{
  "d_model": 128,
  "moe_layers": [0, 1, 2, 3, 4, 5, 6, 7, 8, 9, 10, 11, 12],
  "balance_loss": 0.0166,
  "balance_bias": false,
  "norm": "rmsnorm",
  "dataset": "wikipedia_en"
}
Below are experts of layer 6 (counted from 0) of a mixture-of-experts language model. Rows are named router (the router's row for the expert), down (a neuron's output weights, with its number) and show model dimensions 0-127. Each number is 128 + 24 x the weight over its row's rms, rounded and kept within 0 to 255. Numbers have three digits each.
After each expert's rows: a language model's description of what the expert responds to. This comes from a sample of Wikipedia text that the model never trained on.

# expert 18
router:125144111167132152138115117123134103118110123106156163159098137115147087150097140152144163066148156133126138138162131165129118104151130148135111146118132151115112100117138121135155136117151102190113142146116067150143159088149150109146153144173140094169144086107110111096114168126138132126130108106123102135149131133142103095115126186092154144145135130151171160172112102108090103108102
down0:111110166126123140149146132131115078165127128090117108125146115113158136122127118105107168111141153133136158091135093151136086107122120158151131150115153083103136100091096122122118097075089116159140125130150138161136191107127126137090100091114142137136134099106129120114126185164129100098128117150134095122172146141118130151133159136091137123115129110119144184187117124098089088119136
down1:166174145138103119143115141105131090112140133143135125115130094127143124174134123126148144154162171105116129148221116127097096126132134108099107091149101170136130144177161116162144184110151121112147118161138101106127095080136116116136126143123133179151139091138098130139165149102150102111124125125128130069143132130132123120101145100146143128108175102118154135094100122120109102115114
Infobox field punctuation. Colons, semicolons, pipes and values after field labels in infoboxes and tables, e.g. Founded: 1923; Sport: Athletics, month names.

# expert 35
router:130123128129117152168173155083079115110140147126102120092161134080147169129154106112146183119126089153092136184151137125121143107132130113146126113133178124122129105140129117117137136130141101115159127147146089118125158151173130113106111147167182145127081136098117119092128074080121105151131142146133098125162101134122110125118125106149123153151099121171112099134161128142114093122095
down1:157108143110064125115131163114162091144103152136114116141138111128140106131128117108103130122108130136110145096158131101153099119137105151157098152074150106088113146130103157143068155167124135097111156137163113129107122150140115146167114139143170079158075161127109127111098119130136113147148130132157118159099143145114147122118096099137132164129121140083153090135104174121142076103108
down2:098101136104074104127119072127130115151150107170141152127117104151123182120132095102111102152114145154135155125145151078140134119132131129062131116146146105116135115142135160110145143077130167108157133129068095128132109135130103167116126158104149146137117159119131109135090090134142153140126150170157103116120124141162131099131108133111192090138123104120100127136100143131153118095170
Ordinals and list line breaks. Ordinal words like first, third, next, last before a noun, plus digits and line breaks ending entries in sports and award lists.

# expert 19
router:093119095138114141149131148165153144133109091147105162160154140150107098125152100122115121154122131117117147112131149131108109093094104171114107119164135130155144090152125119159133099096119112112143143126082154135115146116149087163101120134092168106169118124172123127115139085174155151113154081133123112139163118152143154130182154154142180157125164149140146132123082138107134087100142
down1:132136117113099145132108124134119147161094095146142082146177125146078136104138116107155141100138086136137122177201137080105111113145141126128135121152096152132130146125148135090110132132138115111157149129142148146092120133087153103107135110145151154128137134119134088067154102128136115141135076114132105118101108158112181114137186129130109139153133137104118152150092157083151154127160
down2:165133134150085124128144110121135143131110163114115119127128100147141126121159145129135104173093117137123087124146153163111162135128145118143091115155147086136140110109132161121079133141157103132136140114090120094178134152150137146147128157111105158176164167149125128068123130189154156094101128133073129141175132120177126132127130082116113120140107150163130149120128090133134160086133
Table headers and section starts. First tokens of table header rows, heading markers (====) and infobox field colons, such as Year | Title, Labels:, Original network:.

# expert 54
router:120148148107089134133150131178087174093162132113141152136102139124130125108133128157125142108156118182149149124139135144159114122156139104149141081103173140144164131135123118155169158110140154115136087152136153118127096150143104128137115146146122124172077149141090116152098100128142124174173124115124140164165151157141170149138103100135107122168110156124161090155105119107102162113154
down0:109144131105158092118096095147106131111135159147120109093122176102124157134118112139101134155149137134155152122187136127144123131124143175146164136140169129122090102131123132149120159114109127136126145091133131106110140143124096154170110136146110126155110108149124102134160143136124126076157152131109150119134153145136127081172132170146101104106165132139070131150115095090105131217135
down1:091069153123107126142145107113123143149101140137146122128147125166152095076142115087117123089145132077134128113152152107152155098148144162139092123106135145108132146121147159156152100135144159106126109100116084164072112148141105165105182136126081155120122102115126150123101113126112150121128166143135068101129096119157128138144140086141092172120133112107134132161124129120118136165148
Word-internal pieces and pipes. Pieces after an initial letter in words like J-avel-in and J-ew-s, plus line-initial pipes and digits in tables.

# expert 21
router:145139159121117147123148102139175139137078172153137114142175112148110123129110105116143117100113129135132093142097168090106112152086129134120121144146100158132116107143125094102154130153117147170158112129145105123155110115163148152171131136131080094175201123115171133128148065132116129137123132121152135129101098104163170112116135111110121153100140159113084124112139091142160118132131
down0:131119131133139113165160147130120160080111165150105142114111138116069136127122114146164114060138092097097164114158126131086083104127153143115113124132127154155109083114120152131157147110119136113140092096128123165149099113167119129123157156104109125150167182141116155125133129113153144126086111133151142114079123107141137135121118122142095123129114150103075106124148067147086136141131
down1:152143132093123096191138127152136105143176111116157137129139132112144102140120140108122141131141142100104098119110141105139147187122110134159103121150114123153141119063105136148148164137138164166124114152130128141123145149135092112124081156173118089146150073109130159108168147171121171088122146143122118113144168113124145096161117153099137077150133153151089139131121107096111143143132
Name-initial letter pieces. Capitalized first pieces of foreign or unfamiliar proper names, such as Th-ulamela, S-ardrud, Kh, Kl-igerman, often after of, and, or a table bar.

# expert 57
router:132114169128154122137103178094182113106141100116174125118133110117096157137136108141138112161116113130114142176104132104140109113130190158122134157104111159129115108099085163146098109160146159143161112089099132138133137139135123135160122173101099130168102088138126157110117116151125111129115112103104130163097124106115169190144097126105148131127143095097155125115137183123130109131109
down2:126143129141129107116188134141109080104075083135164120144179102085108101088139158116118121103153080123135124113153115116151132135113143128190144132150106155134141115141113130151112171129116134118150117103099103118137129108142184137135107124122087095138167096124101141148126137147111138122131164105124086122107104157121158117126065123081180108115151121122130124174136111127105130119133
down3:164149096101121163122150104107142137124109143133142130181132111150143135133133140151095133136163099124103115134174131113126131120134156135120089155155150142114166106124113121136102121103096079135158129146095092085120163139134169132155136118140128104154133100143126153140157178096132130106097161128111150102159151130091149132109062143149115188111121131119125098105150137149105079190113
Verbs and word beginnings. Verbs like is, was, are, has, and opening pieces of mid-sentence words like rel-ating, rep-roduced, d-rops in explanatory prose.

# expert 28
router:152159098134117153148110126112143178131086174137122129112170163146159153188118166117162125164136087137112083148085125118129139126104173121145151150177132116114081144141085131138115112129097124106140147128150089098137161109154113112148107143139126069116128087110081126117102105162161152119120102109144093150112125132125094124147127119138102096172103119120165132123135122131129124125138
down2:075141093115127180106147133131136121129106128102134139120152122134139125115142089114147126138140161130120120105134110094145115108125086158140171106165098130147142134102159113138168115138130140138130140089123109144127153160121138141128177170102143127083147109146105123146114096139193119132127089118134140160167147079138120179105135114060143066132123143129136138149094130118115110071144
down3:097102137113150143081129078089129132137204134186161139125185114145139154136120129124182119119169131106128127096152098127128126116093127137133138100124087155170148151120151117113126091119138143124139135123104082112097131163122108111167138135128104122097142097148126077149119157133147101155093138119171138130118145127131150135164135135157092120138180099087132140144110122101131127142141
Role and event nouns. Nouns after the, his or 's in sports and politics prose, such as mayor, loss, hosts, friendly, and age in census text.

# expert 23
router:118126159155137138145127147131107092141107132138127130155097123097134145079130160156103140162115129148142135102155136120137128139162121142106150151135158092156111095099118132079102121185148117133161092150172117145126099110142099151100138096122136148130122136101128144159125140059150106073091135115102096157150184093115097116136131088158142165115151145119139148127121136114150181136158
down1:079070121138172141151122080113096080138081102103170116137127104172135093125146095159115125131121123111155140128177121160092092132131115109115155125105137106120146098126116139067124157109125151122106163156137127125151134144119135121099122137125123126105129115129088129126156178081113119139136104151110080147092104127112116144104105093119107111119103093122144103145130141168126174123151
down2:151129105105135142133120140142120144153113175119140132144107122122130098156103159137122116137162108146142161142207129132134124101123143173117126142100149133106110142089099084156084140111098108073128110154154069147126117147135161107126115148111156097118152145117127159116098199105175092159130091097137114137144110145130164124139092106111149153114149140114152145122128164110111101124142
Name endings, closing brackets. Closing parentheses, brackets and quotes after names or places, and final pieces of foreign names and Latin words, like Sh-ona, aort-a.

# expert 62
router:119157103104106106124126111139163148126195132112166106124116154113121075166111087138163124145091100112102120098159133158122156127140163155108109145117145147087127153136101154087136125173130114127157111134154099135162179143122143112107115176143166171121102188136139117133120115068119148117129182130124139125132105125088148128127087129118139126146115140139131127159128092143155119132117
down0:102141137134150142149124151109163176126113166140138152133153135111126107131141153132124102111095081140125127163131129120094169152117105110160151146158115094149177164148150124107158139141143119127125160139079126127099141146092107151167113107114094167131064151151076119100153120146122116160121133175114124148111139130112171175080107113105129140126130141146157128110162131122117178118094
down1:101149150133133144098135136137132153090129184172134142130123139169125125168111120152149182140096120106084120131168132125159152102149113152161149144108117144183115125152161107125158143119137086122128130132105179128136095157145108151108119141135148112152110115142172125157107103118085114167126159153173135140160145132144142085091142107132101160145174105146125089140109136127166163122121
Conjunctions and joiners. The word and in lists, plus or, &, en dashes, minus signs, slashes, and bytes of Indic and Thai script.

# expert 44
router:165137068132129110147118122127150105125108136139129128121135127135131130152174124160119110118107144121108135094126114110165144156113110125122168172171158105131095144111088096147072157147180079093113135130095128159130162080146097111113152117155157132116106122157124142143114148103113144160060121112110118119140130137114143121124162113115125179107095132159147139142114132106179166102107
down0:121121132181138095117120135073151118132145146117138157128094145125123102130156130126140145122170135097129179131118124109060094117096142128147144187163128156117069110157153138141155132125138089122116130121144136156103095100129108125125101135140105095115177155177100136117124125105128109119166121100138136113116121110145110172112136151154173096113147107085108142101111084152098115150129
down1:162125142111151127126146117113166145122134098089154100141134132119139117110125124141119094139157113142129119079225155145150123109137091104131179116158139131131156113163134132166137128135136093115131102151147172148081144103133146137118146124123142136152162128142120085085126141081122094137095109104133113086155082108149113175116159125104135115096155125135130139138100073129163129137126
Discography catalogue digits. Digits in catalogue numbers, years and stats in music and film lists, plus words like album, Chart, Award, chronology.

# expert 1
router:112087116120126159139188137090142112152120143154104121122150105136107131156150112111164159133130084101118101157106113099126131092141177094123133143138116153103127094104154157160121114127145110124166119131140098124133140151085141086151140115105131144126098113095109158123103144111121141165074116080167110136122123153136171111157110097106109106131124131140146148194134105130088176139152
down0:123111145123151136103101105121125165129169132100163109124131154104174092144142129077128154144085165100172117156161134127163130125123117119119077110119143116129151117137136164158083160164120171144168156128108139102155141166134122140166176095101140131157144140128106148164117158147115109124106130127143102132167180112130131095123100113116132092122162146104133125138126143127083124120183
down1:121102200082090129155119094093153129106083105121109094122133129092099171154149145129122171122158091128118172104177144112128146082106105104145132093169122129126105158109121143137097096114138148138164134137176143116142084101138123137090150143101141115160174129118129084120130158128138090129125159104130104135144115118119107136115095119161133141110129111131126176129151119103119139140138
Mid-word place-name fragments. Word pieces inside proper names and geographic words, such as rhin-oc-eros, east-central, Princ-et-on, plus "of" in National Register of.

# expert 48
router:141137141096169131118128114133105129141122102151139111151092117148101154119112089099169118103149113122129193139139158096141158127146117133148130144118085174110132111170154148106179111144111129167181119105166131150122154071128109129116111108113135141109165114144103101176159147120107117134134137106127123108097107093122148139108123127131157151140134171076176137154112093137152139168147
down0:125142124137131091138144108111104142101096084117114118077130103145155125132139147117104128102092107095160111070161159132167132153111124138137154155102135182138198103132151112126117114112095106153155172143120120117112149079120139116139108113145141148119134119134173129126142130132106120137096151102104171148130118135141138128097091115130127099086115084121150141132195111093100134147088
down1:091120093114113103122104121140139113145134131148144112132130162105105157119126092121160112121049072111128162129142165149169150098135158130141152127151116177132104146152138142166097132161159113121140121165104137150135114135143136145113130182166119122160105101159131145171136117132119106149106092130123193115135132102134166114121128120100140135159117122135163104153123194146130120153096
List and taxonomy markers. Line-initial dashes and colons in bulleted lists and taxonomy infoboxes, e.g. Order: Nudibranchia, Conservation status, Genus, Species.

# expert 10
router:142100129142122109132161110131154093112089154139127141095143160135119122135124129121109122128147116154129134139084171112133150132137115156132155134138117141117093110137150122108134132145134136151105139123120106111141109122139150144134149152146077064179238102116140182110163123145085139119118107105169142107102129132171152088151180130103113125109131104135102154114109096153123128115156
down2:138104122078145120104115091143158140188110158153156132132105121114130141090130136140154101104126163137220118132164117146139104108107126102154087107135140113138160141126161095105089133138106145107149115150122136094134102095094099128176146160121162129124141119124143099147152131111116117121142151095143127108115153116141147138184138140146147093152113149108130125091105119128140062114110
down3:126141161177109134127187173136130131132139089098097109139115101146140106111110135101112126137087109121198142123193147135117086124119095147122120112107147127134126129117125143110146103086117190140139154115148103121143152109161136125122135133139080167144091095122141131100091115116115131082098122126156146116145152101116108095134157120117135110138134106124135155136139080091081168143129
First-name openings. Opening token of a capitalized personal first name or proper noun, often cut mid-word, such as Ron, Georg-ios, Dor-othy, Wal-mart.